{"moe_layers": [0, 1, 2, 3, 4, 5, 6, 7, 8, 9, 10], "init_std_router": 0.02, "lr": 0.00201, "seq_len": 512, "steps": 9538}
Below are experts of layer 5 (counted from 0) of a mixture-of-experts language model. Rows are named router (the router's row for the expert), down (a neuron's output weights, with its number) and show model dimensions 64-127. Each number is 128 + 24 x the weight over its row's rms, rounded and kept within 0 to 255.
Before each expert's rows: "comes before" lists some tokens at least twice as common just after its tokens as in all text. This comes from a sample of Wikipedia text that the model never trained on. Tokens count by the router's weight.

# expert 4
comes before: " of", ",", " and", " in", ".\n\n", " were"
router [ 92 131 163 147 149 121 151 123 131 132 145 132 110  92 162 131 139 107 118 167 112 155 140 121 134 146 104 162 137 146 134 112 140 103 123 164 158 109 117 198 118 107 156 141  96 167 128 145  90 134 154 101 142  73 126 129 121 159 141 173 117 160 171 117]
down0 [141 165 116 125 112  46 137 149 179 128  88 123 162 120 160 143  98 111 115 159 112 104  94 137 124 102 164 142 157 105 152 128 131 124 122 153 161 103 159 165 160 137 120 105 154 104  95 158 136 134 159 123 112 143 131 166 122 137 143 127 150 150 125 147]
down1 [126 108 171 145 147 161 115 118 153 173 165 104 103 113 144 165 143 156 142 133 153 122 132 122 139 115 106 127 154 143 113 113 109 156 148 118 118 115 137 126 147 129 102 161 118  61 122 167 110 110 187 129 121 166 123 129 108  74 153 139 155 144 121 114]
down2 [115 139 105 104  96 148 157 147 137 122 111 140 138 130 140 110 112 159 112  85 107 149 121 135  99 130 133  98 143 122 137 112 153 107 155 153 129 101 171 145 159 148 110 139 149 150 108 115 102 117 130  86 157 133 120 106 148 153 166 168 136 130 145 159]
down3 [133 158 115 155 138 143 105 167 106  65 129 111 139 118  97 132  95 129 109 118 116 147 167 123 134 115 153 137 117 136 165 147 148 135 117 123 166  96 115 142 134 122  80 108 150 122 151 140 127 151 126 104 131 164 113 154 110 192  98 130 112 132 119 121]
down4 [130 128 112 124 130 140 107 144 179 134 159 122 165 143 100 116 102 144 111 183 105 180 123 108 138  78 135  89 133 177 136 135 102 137 133 105 112 118 107 124 130 113 115 107 121 106 116 188 145 167 125 153 133  97 115 119 120 163 105 107 110 136 125 136]
down5 [133 123 145 108 201 142 193 106 137 127 134  80 169 146 172 111 107  99 130 160 135  74 169 126 153 140 129 114  91 137 147 147 106 122 135 145 135  76 155 110 137  82 102 111 128 131 127 125  93 123 120 129 126 149 118 191 123 152 116 142 113 117 120 138]
down6 [ 97 129 110 119 102 117 129 133 129 151  85 115 147 118 112 123 177 100 136 138 163 141 107 141 150 126 125  95 156 105 145 123 119  94 176 133 110  98 116 178 136 110 160 136 148 114 138 106  96 145  94 129 110 162 149  95 127 145 130 161 136 123 133 104]
down7 [106 118 181 151 122  74 142 137 134 155 172 133 100 158 138 111 100 109 145 163 181 126 108 168 101 155 118 146 118 149 108 119 137 145 142 113 152 110 150 148 159 158 127 116 163 146 151 107 124 121 144 137 136 138 158 138 161 105 119  86 124 147 161 166]
down8 [133 135 137 117 165 128 182 161 146 155 139  91 111 127 165 103 164  92 132 134 157 170 121 113 120 136 128 170 112 135 113 126 140 188  93 110 122 108 112 193 138 102 122 123 111 117 152  91 143 129 136 135 127  79 163 115 105 141 139 151 143 128 170 155]
down9 [122 104 110 129 153  93 156 188 152 146 143 153 100 121 134 122 135 150 114 179 181 162 132 147 111 122 124 114 141 141 161 157  88 146 111 188 147 124 105 117 117  95 108 101  94 171 151 141 164 111 159 140 140 130 144 150 133 116 101 110 155 161 138 112]
down10 [129 137 133 106 160 150 119 147 161 121 133  84  99 136 113 147  90 123 155 137 104 120 146 115 114 116 149 129 105  95 105 127  80 150 116 113 125 148 119  97 143 128 135  80 113 117 161  84 139 138 127  95 126 129 166 174 118 122 130 158 142 146 119 148]
down11 [ 89 133 117 125 162 120 133 114 144 117 105 168 143 103 160 114 134 112 114 126 126 113 120  78 122 136 112 110 144 142 151 159 110 161  94 152 130 141 126 131 136 138 172 135 105  76  90 123 122 109 180 133 120 119 119 140 120 151 174 152 117 119 130 129]

# expert 12
comes before: " |", ".", "–", ",", ";", " |\n"
router [ 81 169  93 116 128 138 141 128 146 129 103 151 122 125 136 117 100 155  87 123 114 170 118  91 159 149 124 141  93 158 144 116 108 146 149 146  92 104 141 117 129  97 109 103 123 105 125 129 101  95 106 123 124 111 140 145 160 130 137 116 138 113 116 132]
down0 [119 121 118 144 114 137 147 122 124 135 142 110  93 119  94 176 111 144 102 131 128 176 153  95 159 116 124 174 113 149 135 127 157 128 118 152  88 140 123 115 142 139 132 110 134 119 140 152  99 141 142 148 130 104 148 130 137 128  87 140 123 121 106  78]
down1 [ 95 144 121 102 119  88 156 116 116 101 139 131 100 116 165 146 127 132 154 145 120 130 100 123 140  96 138 145 117 140  90 140 105 104 143 125 114 100 134 118 178 164 127 135 100  97 113 146 140 137 163 113 101 156 153 146  81 151 152 106 146 178 104  90]
down2 [101 109  98 174 123 115 129 159 106 163 161 123  80  79 114 156 136 142 133 122 128 116 142 143  82  99 105 110 168 147 136 109  91 131 163 147 103 108 124 158 133 141 140 158  67 125 152  79 113  98 129  74 103  96 123 119 127 138 152  98 119 105 157 113]
down3 [156 106 138 125 134 111 118 142 149  96 109 132 167 128  97 121 164 130 111 140 168 168 142 130 116 106 123 122 159  65 115 139 134 124 160 111 109 117 137 119 130 141 147 141 136  99 113 118 123 140 109 155 153 153 110 183  89 107 131  78  94 144 130 140]
down4 [153 154 149 125  89  89 177 131 158 112 125 115  98 145 121 120 140 113 151  70 139 118 116 126 112 108 145  80 128 119 131 139 134 114 166  85 120 111 125  72 131 128 139 143 119 117  91 170  84 128 117 123 147  92 126 173 175 119 116 129 114 126 113 154]
down5 [132 126 117 136 143 104  98 167 119  97 145 143 179  98 179 111 134 100 111 116 125 114 143  57 129 130  93 107 147 152  93 143 148 168 145 114 121 102 176 105 146 117 163 152 116 108 100  91 142  77 148 126 110 160 123 125 128 112 107 117 163  89 132 128]
down6 [ 95 162 117 111 139 144 108 128 111  91 135 127  99 123 154 164 111 162 163  83  86 147 127 121 104 183 155  89 122 130  98 114 101  87 122  92  60 104 124  63 110 124 136 144 103 129 127 151 151 129 137  94 108 130 128 119 133 117 113 113 142 145 110 138]
down7 [155 121 160  77 121 143 134  83 124 119 142 145 161 106 137 112 120 144  58 151 113 158 130 152 155 187 153 149 151 102 117  98 122 102  68 112 145 146 128 128 112 128 146 130 112 128  90 134 113 141 128 102  92 110 140  99 159 145 110 138 111 118 141 112]
down8 [144 154  95  87 144 163 143 132 116 115 173 132 117 116 166 124 135 115 123 159 138 121 109  98  80 150 130 126 129 120 111 110 124 126 164 139 114 129 110 103 134  93 148 110  78 118  96 113 101 148 147 116 170  88 114  93 144 148 162 117 140 133  97 122]
down9 [ 97 121 114 117 134 105 114 133 163  76 122 114 108 121 126 109 141 128 128 118 135 103 119 133 124 149 153 162 145 167 104 100 141 112 123 171 137 142 178 126 118 126 122 102 122 144 149  91 138 171 154 148 107 147 167 132 114 117 116 126  96 112 125  95]
down10 [102 126 116 115 160 140 168 113  95 114 151 101  82 120 143 117 159  77 114  89 123 111 154 108 113 115 164 121 123 108 150 129 142 112  99  90 102 122 122 102 103  88 155 102 112 141 132 164 119 117 150 142  80 151 115 133 110 112 108 135 142 121 156 118]
down11 [126 107  95 161 107 131 132 105 168 114 107 149 116  77 120  87 116 120 120 163 130 163 165 135 142 135 110 142 135 151 138 123 105 146 125 116 151 163 120 171 142 136 153  97 124 127 144 139 106 129  86 131 144 143 129 112 111 122 123 135 118 122 167 134]

# expert 9
comes before: "20", "19", "1", "2", "18", "0"
router [157 172  92 140 139 151 164 124 123 118 158 136 158 146 111 137 118 159 137 115 159 146  96 142 154 136 142 101 145 157 131 107 108 135 110 154 152  96 102 127 145 117 136 162 185 130 168 129 109 132  81  98 144 147 105  98 152 141 150 111 148 126 122 124]
down0 [156 139 130 144 118 137 104 123 129 117 137 123  82 156 132 135  98 113 151 145 170 140 114 149 120 155 121 125 109 134 126 100 107 113 125 156 134 157 140  99 136 148 126 119 140 139 105 139 121  98 130 100 129 110 132 137 119 125 142  74 113  82 149 107]
down1 [ 99 125 121 114 162  98  99 128 146 129 149 167 147 114 119 156 120  78 148  95  83 113 135 102 140 101 170 149 108 149 154 130 137 154 101  79 164 135 132 117 101 130 157 111 156 137 129 143 136 135  97 170 130 162 142 133 159 108 129 136 136 192 127 158]
down2 [150 156 100  93  85 131 137 152 103 117 137 191 121 121 146 143 127 151 114 113 136 156 134 118 143 134 134 134 131 151  90 122  81 111 130 138 116 102 105 144 106 130 100 157 154 135 120 135 180 156 100 137 123 165  78 130 103 148  98 138 134 117 135 157]
down3 [135 180 122 131  71 143 111 155  87 117 119 167  85 138 155  93 176 114 122 156 144 133  73  97 148 136 143 148 130  84 141 115 127 136 128 122 121 124 116 147  89 112 110 145 124 134 121 126 109 122 105 110 183 106 104 141 105  64 129 117 108 128 105 116]
down4 [129  98  98 131 118 155 115 110 114 131 135 124 170  88 132 128 131 147 135 114 107 132 107  87 110 130 130 143 115 136 152 118 136 157 113 142 165 122 117 169 120 105 118 116 143 110 114 133 112 122  98 115 125 139 126 153 101 147 125 111 103 142 122 163]
down5 [155 147 156 133 129 106  71  97  99 129 117 125 121 163 124 146 143 131 161 125 159 176 109 118 122 121 170 120 164 138 123 146 148 147 169 114 121 141 150 117 143 136 108  98 109 111 100  93 141 128  91  80 106 130  96 133 114 144 166 162 120 128 152 130]
down6 [116 164 103 168 141 142 107 150 134 105 152 139 156 120  87 116 130 123 141  99 143 145 115 103 117 139 156 103 161 153 146 137 144 153 107 118 122 107 130 109  86  77 140 120 138 140 139 129 132  88 100 155 175 186 137 110 157 114 121 106 127  78 120 169]
down7 [110 128 119 144 108 169 170 149 101 107 109 116 158  48 154 145 119 126 133 142 155 136 108 110  83 145 121 133 155 130 122 154 149 104  93 159 117 155 158 124 127 175  96 141  88 169 118 179 117  75 157 110 130 171 136 117 104  93 124  99 161 148 129 163]
down8 [ 78  90  94 154 155 113 165 117 134 129 116 148  97 107  68 145 118 121 115 112 118 138 143 109 161 156 137 110 116 118 131 143 118 108 157 130 170  60  71 178 115 104 170 141 167 119  86 145 116 117 118 163 104 101 135 132 128 124 110 144 106 168 165 116]
down9 [120 132 117 129 150 128 116 141 135 134 151 149 136 140 114 107 143  82 110 155 161 165 137 159 112 111 131 104 143 128 137 200 126 134 132 124 144 104 140 116 146 120 126  71 162 170  94 106 116 124  90 159 110 106 101 125  98 109 177  89 127 137  88 114]
down10 [114 115  94 161 168 123 123 137 126 169 144 148 117 134 154 106 105  78 148 141 153 140 173  93 194 123 117 120 117 137 116 100 126 114 145  96 125 110  95  87 135 166  86 130 163 154  94 128 154 168 119  70 142 139 119 116 143 143 167 126 123 130 125 138]
down11 [144 110 113 102 135 128 126 103 105  83 146 100 100 112  87 115 127 146 154 147 111 111 119 153 120  98 119 120 108 171  79 160 151 135 142  85 142  95  88 144  87 124 179 142 143  99 178 108  87 167 158  76 162 143 110 151 132 147  99 147 146 160 132 105]

# expert 8
comes before: ",", " (", "\n", "'s", "i", "a"
router [169 144 167 150 148 133  97 132 108 134 104 119 159 105 135 154 127 180 108 110 113 133 148 116 119 111  92 126 116 160 111 166 111 129  78 107 131 144 147 109 121 172 143 166 103 163  97 140 148  90 141 103 169 114 161 109 120 115  96 114 150 120 120  94]
down0 [128 118 114 128 130 165 129 154 158 141 178 124 120 104 106 138 114 167 154 113 169 106 153 119  62 153 122 118 146 124 154 133 117 174  94 129  94 122 128 113 188 130 124  87 110 141 126 151 133 155 126 133 137 143  96 158 109 144 153 122 142 175 138 113]
down1 [158 132 104  72 131 154 151 168 152 137 124 100 108 153 122 143 107 136 177 105 137 147 143 165 153 139 106 113 114 132 119 114 130 126 111  97  64 145 158 138 155  91 118 136 100 144 117 110 153 157  82  82 166 158 107 111 127  94 123  94 147 156  75 175]
down2 [136  88 136 166 113 123 124 134  85 156  94 131 172 151  70 141 124  92 120  97 111 141 155 114 139 117 134 134 120 126 113 169 151 135 162 130 130 143 115 133 143 141 167  96 145 125 179 142 132 111 120 106 133 138 128 109 117 133 131 112 163 100 164 106]
down3 [154 110 138 121 173 155 109 147 139 134 141 145 106 134 129  91 145 130  90 128 118 170 110 108  96 123 136 153  65 144 156 129 130 161 115 105 142  99 116 104 142 139  99 155 108 137 163 126 147 112 138  99 132 142 157 176 103 118 137 135 143 148 110  69]
down4 [161 150 125 160 111 115 123  84 109 119 119 116 127 133 121 145  51 166 120 130 112 105 116 159 126 145 134 121 158 107 109 104 155 145 123 122 139 160 103 170 107 141  81 126 129 103 141 104 112 110 177 117  81 141 125 114 122 117 154 146 106 153 147 152]
down5 [122 120 163  76 138 116 141 134 108 112 126 119 127 125 148 131 164 107 167 122 165 118 124 118 113 113 101 129 116 118 149 160 125 118  98 125 147 128 140 113 178 121 145 125 161 128 122 147 128 102 136 128 130 146 199  92 111 129 135 140 135 143 112  96]
down6 [139 107 150  94 136 121  97 117 123  69 139 161 144 133 138 114  85 122 129 130 124 114 125 125 120 119 133 125 156 100 124 149  81 108  94 173 171 122 103 155 129 145 134  93 123 146 181 133 130 179 128 118 135 150 116 190 112 131 161 110 140 109 132 158]
down7 [126 136 142 135 139 140 136 120 185 111 122 114 104 155 115 118 156 125 125 132 141 151 144 148 144 180 151  88 141 106 109 124 153 157 139 138 182 106 144 129 159 113 106 131 127 163 113 124 125 131 143 105 165 116 103 110 134 115 146 139 126 129  85 166]
down8 [122 135 128 132 101 146 109 155 121 112 143 143 138  94  95  98 102 157 124 162  99 131 176 118 158  99 134  97 158 100 128 118 130 131 105 163 162 135 160  99  85 170  98 154 136  87 126 103 131 137  57 158 134 163 138 129 120 160 166 168 122  87 132  86]
down9 [152 145 134 111  69 129 139 138 102 118 132 141  99 149 142 122 135 150 113 124 124 111 146 112  81 106 137  92 119 146  97 130 148 152 127 160 150 141 114  94 114  79  96 116 136 119  90 140 143 107 151 112 133 146 134 147 133 129 101 139 141 151  96 133]
down10 [100 146 119 156 109 128 132 162 129 156 140 143 108 118 186 128 149  99 154 162 114 148 136 108 131 154 152 142 137 139  89  85 108 118 141 110 111 151 185 128 103 164 120 142 157 151 135 176 155 110 140 157 207 134 128  85 115 121 143  94 126 144 173 112]
down11 [126 130 143  86 112 110 139  77 124 155 137 139  98  87 121 120 113 119 139 148 134 119 117 143 131  97 148 136 142 119 104 143 131 150 164 157 120 145 167 149 133 161 106  89 170 113 160 124 126 122 147 154 136 108 156  98 104 131 127 133  94 142  95 147]

# expert 10
comes before: " to", " in", " of", " by", " the", " on"
router [128  67 157 156 163 115 119 112 185 151 143 146 145 145 113 140 116 139 130 132  84 163 176 121 111 149 116 153 111  98 146 139 119 143 154 141 148  47 122 107 150 191 147 107 113 106 125 113 136 132 103 121 104 124 127 161  63 111  98 132 145 155 143 158]
down0 [128 170 137 132 148 164 110 143  91 169 140 136 101 131 151 139 113 159 152 166 146 109 162 117 111 119  68 131 123 144 138 112 103 159 108 134 155 136 107 116 180 133 168 111 107 145 163 130 147 105 167 155  99 138  55 138 151 127 170 125 134 125 105 134]
down1 [124 121 150 156 133 139 128 113 134 120 166  63  90 127 121 139 146 150 136  96 130  86 132  95 108 116 111 148 137 121 131 112 128 123 128 145 139 122 126 119  99 147 107 164 134 161  85 143 117 158 139 112 125 137 130  96 165 176 135 153 114 110  94 117]
down2 [119 154  88  89 141 127  91 141 147 113 129 142 104 135 157 136 174  86 172 136 142 141 131 141 124 132 126 130 100 146 132 104 154 136 149 111 137 145 125  90 129 139 154 150 169 142  92 181 132  95 143 144  91 129 136 132 181 191  94 153 117  91 154 151]
down3 [161  94 140 146 149 135 157 175 133 148 119 134 127 118 139 113 107 184  55  93 136 112 146 101 110 123 141 184 113 144 146 137 112 147 167 122 129 164 111 134 138 135  97  78 137 112 131  81 146 136 121 104 120 147 165 135 139 143 108 161 127 126 153 128]
down4 [144  90 157 148 188  88 142 152  99 130 131 125  91 136 137  94 111 138  75 115 164 147 196 111 156 158 112 142  95 138 177 130 137 129 126  96 141 143 135 154 115  65 143 146 164 153  99  88 138 111 125 103 144 137 124 103 140  97 111 139 107 140 118 130]
down5 [138 160 135 127 133  96 139 126 146 138 111 115 107  84  93 140  86 118 153 109 120 139 137 182 157  74 114 100 125 122 172 107 130 143 136 106 165 142 102 120 154 122 139 158 169 156 141 123 155 159 133  91 162 131 107 129 103 119 109 108  94 138  81 127]
down6 [140 119  96 133 146 186 148 104 142  94 113 144 121  66 220 103 130 135 167 140  87 143 169 121 149 152 121 116 138 130  98 103 136  90  79 120 143 101 150 119 147 120 120 153 145 131 101 170 130 153 141 184 136 116 146 135 113 123 132 106 120 126 148 127]
down7 [108  90  91 140 118 140 164 131 115 141 154 147 114 154 115 103 129 127 109 133 148 154  91 142  74 141  98 142 159 120 138 112 158 132 161 124 113 117 100 123 147 105 139 122 123 122 151  78 132 136  89 131 113 124 145 139 126 135 129 112 160 113 138 111]
down8 [137 110 116 109 123 157 118 116 121 155  59 139 119  97 130 170 126 145 105 159 128 161 131 182 163 108 105 120 167 119 122 132 128 135 173 112 159 107 120 132 135 126 111 110 102 140 172 122 136 108 153 110  93 143 119 140  86 132 152 136 118 121 110 172]
down9 [115  69 126 127 129 122 138 123  99 148 131 123 180 160 122  97 106 147 135 110 154 146 125 105 122 174 140 134 135 108 122  93 127  83 152 143 162 119 121 185 144 132 133 117 121 143 121 139 141 132  99 123 115 154 188 123 122 134 103 145 108 140 178 123]
down10 [156  99 148 129 122 118 137 141 179  95 171  97 117 119 123 133  85 112  99 141 151 135 109 140 159 130 103  83  70  80 131 140  95 154 145 180 105 133 133 124 138 107 168 155 146  72  94 118 128 141 138 131 153 117 140  98 114 117 142 104 154 131 144 122]
down11 [ 96 122 148 165 170 126 123 172 167 112 134 140 162 104 121 151 145 101 144 132 144  91 168 171 134 131  87 116 108 117 174  94 156 142 173 121 188  86 157 128 172 121 141 129 134 163 127 157 116 148 106 141 154 123 127 112 116 112 144 172 135 109 143  78]

# expert 11
comes before: "|", "-", " ", "20", "–", ".\n\n"
router [117 123 152 138  95 160 145 146  96 139 123 110  97 145 146 134 112 118 148 142 115 168 148  86 159 130 121  89 144 100 146 149  90 153 155 145  72 150 128 109  96  93 131  88 142 103 163 154 165 119 132 107 101 123 170 126 160  91 172 125 132 111 105 106]
down0 [132 156 132 155 156 103 104  74  67 129  73 124 103 154 161 143 116 154  88 143  92 115 156 122 135  79  74 150 175 121 125 133 134 115 115 107 116 125 105 131 134 153 131  89 156 192  85 130 113 115  87 141 132 137 149 127 164 166 195  94  95  95 128 146]
down1 [174 142 122 124 107 130 174 127 134 109 111 122 151 159  87  78 112 169 121 134 143 172 120 139 137 124 151 131 112 122 122  89 121 105  84  99 127 133 109 148 154 154 147 169  92 129 137 110 131 122  86 135  73 106  99 138 132  94 116 141 164 134 147  81]
down2 [145 150  94 119 139 114 149 127 162 130  91 147 153 148 155 122 135 105 140 145 112 113 126 161 171 117 132 147 109  59 120 147 150 163  90 134 130 150 107 119 125 163 133  73 121 154 104 131  91 128 112  96 185 131 140 122 159 142 167 104  99 154 153 135]
down3 [101 109 132 112 180 141  71 114 130 101 126 107 134 123  76 158 148 134 152 107 141 107 143 192 128 136 125 138 147 110 122 149 124 147 120 111 107  95 126 162 138 119 148 122 109 123 101  94 127 130 160 120 132 155 139 123  88 136 119 109 119 100  87  67]
down4 [152  97 168 159 114 134 131 109 109  89 134  96 127 149 140 150 122 142 145 115 100  72 111 110 158 126 104 139 137 160 177 147 134 130 109 110 145 127 124 107 161 112 114  96 118 126  99 144 107 106 152  94 159 116 120 127  86 119 171 127 123 172 159  90]
down5 [139  89 118 120 103 143 112 142 124 147 167 162 115 146  96 104 170 133 160  81  96 112 105  98  93 171 120 121 145 137 144 125 126 139 122 109 163 163 116 152 167 121 146 123 149 140  95 147 130 114  97 114 140 136 175 144 138 133 138  94 139 165 130 103]
down6 [146 107 105 133 166 103 136 163 136 135 126 146  79 157 139 150 152 120  95 124 101 159 141  96  97 111 113 114 128  88 125 143 121 146 110 157 106 148 128  98  92  76 102 178 176 134 102  92  93 133 121 147 189  99 119 149 124  98 142  64 132 111 100 155]
down7 [105 139 127 158 130 143 105 113 111 160 108 182 122 111 107 118 122 118 172 101 118 133  75 140 114 137 134 111 133 114 119 111 122 126 100 132 129 115  98 159 116 156 131 145 153 126 141 115 153 157 112 144  85 126 139 132 132 146 150 102 116  95 145 157]
down8 [ 75 140 135 149 106 138 144 107 150 125 119 128 135 121 146  98 132 153 158 112  89  96 117 119  95 143  76 147 133 129 125 110 144 121 129 146 122 149 166 140 114 132 119 166 142 139 123 121 113  98 100 167 115 154 153 117 127 136 127 160 122 107 156 105]
down9 [122 122 168 126 166  85 111 170  83 105 155 156 109  83 159 126 106 162 154 129 101  84 132 181 112 127 138 142 120 133 150 157 153 163 124 130 107 116 150 121 103 161 136 111 104 149 117  90 122 143 131 179 174 122 132 177 150 165 127  98 116  90 117 122]
down10 [127 133 142  82 127 104 149 132  79 118 124  88 105 139 174 133 125 162 111 126 128  99 134 147 144 141  91 148 109 134 153 110 145 135 113 124 135 122 132 120  90 118 123  85 134 157 101 142 136 170  94 160 140 150  92 173 132  92 103  86 144  74 201 127]
down11 [158 116 109 136 118 123 142 133 146 177 131 142 121 165 157 148  99 137 111 112 140 145 117 177 114 125 132 106 108 116 118 165 147 132 152 132 100 118 142 149 156 141 150 166 127 132 159 184 139 171 129  73  87 111 104 125 133 105 146 142 137 106 146 153]

# expert 0
comes before: " ", " and", " N", " he", " S", " L"
router [100 107 137 113 116  96 119 124  96 113  91 175 141 141 100 124 119 141 124 145 144  87 156 132 113  79 121 140 112 135 154 105 130 125 128 142 145 124 106 157 102 123  95 110 159 116  92 125  86 164 119 104 137 151 103 131  91 149 149 148  71 112 127 138]
down0 [114 140  94 159 140 131 146 138 120 148 113 167 153 129 161  97 106 123  97 102  77 102 122 148 136 126 131 135  99 116 148 134 113 108 164 157 139 130 103 143 145 114 127 151 134 159 142 161 152 144  82 114 108 169 124 123 157 118 144 108 146 127 120 150]
down1 [105 117 115  99 116 118 171 117 118  89 118 123 122 108 135 152 122 123 121 111  96 121  91 133 101 154 100 119 109 100 113  87 140 112 195 110 120 131 126 143 124 125 131 130 119  97 134 117 102 120 148 180 195  97 126 149 133 150 133  96 132 140 122 131]
down2 [183 151 133 113 115  97 118  94 126 123 125 146 130 114 147 126 140 139 142 115 115 134 112 159 133 136 168  98 134 130 162 117 133  75 103 105 133 109 149 129 113 163 103  96  72 121 148 140 199 141 148 170 171 115 153 154  98 120 100 123 167 176 133 115]
down3 [109 151 135 116 137 123 101 156 156 110 149 147 148 105 108 102 131 121 122  99 136  83 141 110 114 118 103 150 123 153 170 102 120 138 135 149 120 109 161 139 119 154 148 148 135 141 119 122 127 132 151 146 116 132 107 132 148 102 145  64 109 152 135 104]
down4 [138 168 159 149 109 147 142 181  73 128 161 111 116 134 131 108  95 113 148  68 122  96 143 106 139 113  60  99 161 122 129 152  74 119 138 139  96  98 115 127 128 113 130 136 130 169 158 125 141 124 133 144 133 140 139 135 117 159 100  85 138 157  78 155]
down5 [121  94 150 111 164 122 108  97 138 115 133 176 136 132 158 131 116 106 103 130 116 172 148  82 139 121 155 155 143  81 177 131 133 116 146 112 124 129 142 144  87 109 143 117 140 167 153  98 140 150 139 134  95 179 134  52 103 130 157 145 159 129 159 118]
down6 [177 166 126 103 121 102 102 174 119 142  89 131 146 164 156 142 109 144 112 133 130 117 138 115 121 119 141 105 140 128 104  93 122 132 125 129 168 116 162 170  85  86 119 145 163  73  82 155 144 139 118 160 116  68 116 121  96 149  90 151  80  96 114 135]
down7 [126 134 101 100 141 146 131 169 148 185 115 145  94 150 133 114 162 111 178  95 127 168  87 136 144  83 134 139 124  93 136 153 117 110 120  98 124  80 117 116  85  96 128 134 161  87 119 112 166 111 103 145 183 121 146 123 120 103  86 114 132 104 122 108]
down8 [177 149 119 115 170 141 129 111 176 129  82  65 164 165 141 112 123 154 184 142  81 121 142 114 129 114 129 128 117 124 149 145 138 137 147 100  94 112 161 134 125 137 115 165 139  81 125 136  90 141 101 138 140 154 120 138 149 127 153 168 162 153 141 120]
down9 [156 135 113 100 144 105 141 113 110 133 128  98 146 146 157 118  86  99 100 167 128 117 166 136 117 160  79 110 142 137 130 117 124 200 137  85 112 109 140 145 105 137 137  87 156 102 120 124 119 191 104 142 125 107 142 142 126 164 100 127 178 126 133 143]
down10 [115 144 159 110 103  75 134 107 119 135 132 117 156 143 155 167  79 145 128 164  92 131  92 107 170 136 112 133 112 123 141 138 116 143 177 120 122 150 149 116 145 155 121 111 137 118  97 173 142  97 148 137 120 118 153 124  75 126  93 123 163 171 120 147]
down11 [147 121 115 164 137 122 158 172 110 166 150 130 120 164 124  82 134 153 109 144 115 198 150 131 114 104 127 139 127 158 120 155 149 141 121 103 120 113 183  98 130 120 166 146 128 103  72 135  86  95  82  65  84 100 153 154 129 118 140 157 129 115 150 130]

# expert 15
comes before: " the", " a", " States", " his", " York", " F"
router [144 136 165 128 156  82  95 103 125 149 107 111 102 111 128 157 144 144 124  84 160  90 114 154 123 129 113 103 186 107 126 119  99 155 129 103 114 176 128 128 133  63  97 119 114 103 102 133 153 112 136 162 132 110 100 139 144  86  95 102  82 154 126 103]
down0 [117  69 162 145 144 101 104 170  97 120 162 113 165 134 121 152 125 118 147 103 120 138 109 133  94 131 111 137 115 111 114 111 106 159 142 117 194 124 145 156 127 180 101 108 103  89 126 100 140 112 181 115 149 155 122 132 124 152  75 124 124 117 140  99]
down1 [135 124 106 104 110 119 147 147 103 123 127 149 146 146 147 122 138 166 126 131 131 125 130 167 134 163 135 146 126 150 141 131 155  97 113 124 105 150 142 151 107 179 140 108 158  73 126  90 137 117 139  80 140 107 145 136 107 126 129 156 138 124  83 140]
down2 [ 64 146 150 142 108  79 106 104 140 142 136 140 120 161 109 142 100 123  84 131 170 163 131 144 136  98 182 106 105 117 159 139 157 131 123 143 128 126 144 144 149 102 129 114 155 120  77 107 126 127 143 134 195 150 147 137 132 146 129 131 119 132 122 133]
down3 [129 122 147 129 179 119 127 112 141  83  73 163 124 112 141 145 162 142 116 119 106 129 134 120 124 146 164 134 128 103 113 125 146 122  79 133 121 115 191 147 111 164 178  94 117 107 103  83 125  94 149 109 113  90 120 139 107 149  95 157 138 110 110 101]
down4 [167 168 143 104 122 128 104 137 108 100 125  87 125 122 113 116  97 105 133 157 150 147  95  83 108 141 163  92  68 167 134 149 128 152 120 154 159 110 121  96 142 109 114 154  87 121 162 151 123  92 157 125 116  95 114 147 151 104 149 130 155  61 130 170]
down5 [ 74 128 117 112 156 137 113 168 142  89 152 136 147 127 146  95 137 115 169 109  66 142 136 153 158 135 138 186 110  88 152 110 124 159 158 150 164 117 108 128 135 152 148 106 112 146 140  85 146 146 111 133 147 130 125 114 125 128 144 115 133 126 142 133]
down6 [ 68 129  94 101 139 179 148  73 148 155 145 170 118 139 143 149 108 110 110 129 157 104 139 134 133 120  62 144 104 144 112 104 142 104 115 151 170 134 104 139 141 178 128 150 148 115 150 121 115 160 109 131 104 132  83 141 143 122 131 139 164 164 127 133]
down7 [168 109 187 145  92  86 129 101 168  89 144 121 140 127  81 118 113 136 105 150 107 149  94 118 122 145 165 105 109 181 108 136 108 155 145 146 150 155  89 135 153 152 145  77 124 127 112 168 110 155  88 138 136 121 123 135 129 162 147 165  87 148 158 117]
down8 [112 132 109 110 142 161 119 130  84  75 105 139 125 106 155 142 152 168 127  76 119  93 126 116 104 103 137 105 119  88  98 207 115 109 108 182 104  74 101 105 114 110 123 126 128 170 127  99 147 141 109 103 101 125 125 163 158 147 132 133 163 127  87 100]
down9 [142 126 133 180  80 127 133 121 119 120 101 142 137 136 121 120 136 114 147 131  94 159 153 106 113 126 146 110 135 112 111 131 138 114 140 100  99 120 135 156 139  87  96 181 112 127 112 143 101 167 134 118 108  73 145 165 102 133 128 124 161 154 134 122]
down10 [143 137 155 108 104 109 118 150 149 137 143 132 112 125 130 117 111 107 111 103  98 149 134 119 133 123 159 110 128  86 137 138 120 119 142  94 130 110  98 130 138 118 107 123 138 108 153 147 132 133 206 154 143 133 138 147  93 121 113 142 107 143 113 139]
down11 [113 134 173 123 120 101 161 113 176 101 139 107  90 131 149 100 119 130 120  81  94 116 125 141 113 129 137 112 129 122 135 122 136 186 158 153 114 116 116 148 122 106 113 170 123 142 161 146 150 133  71 152 149 115 130 108 111 155  95 102 125  88 120 166]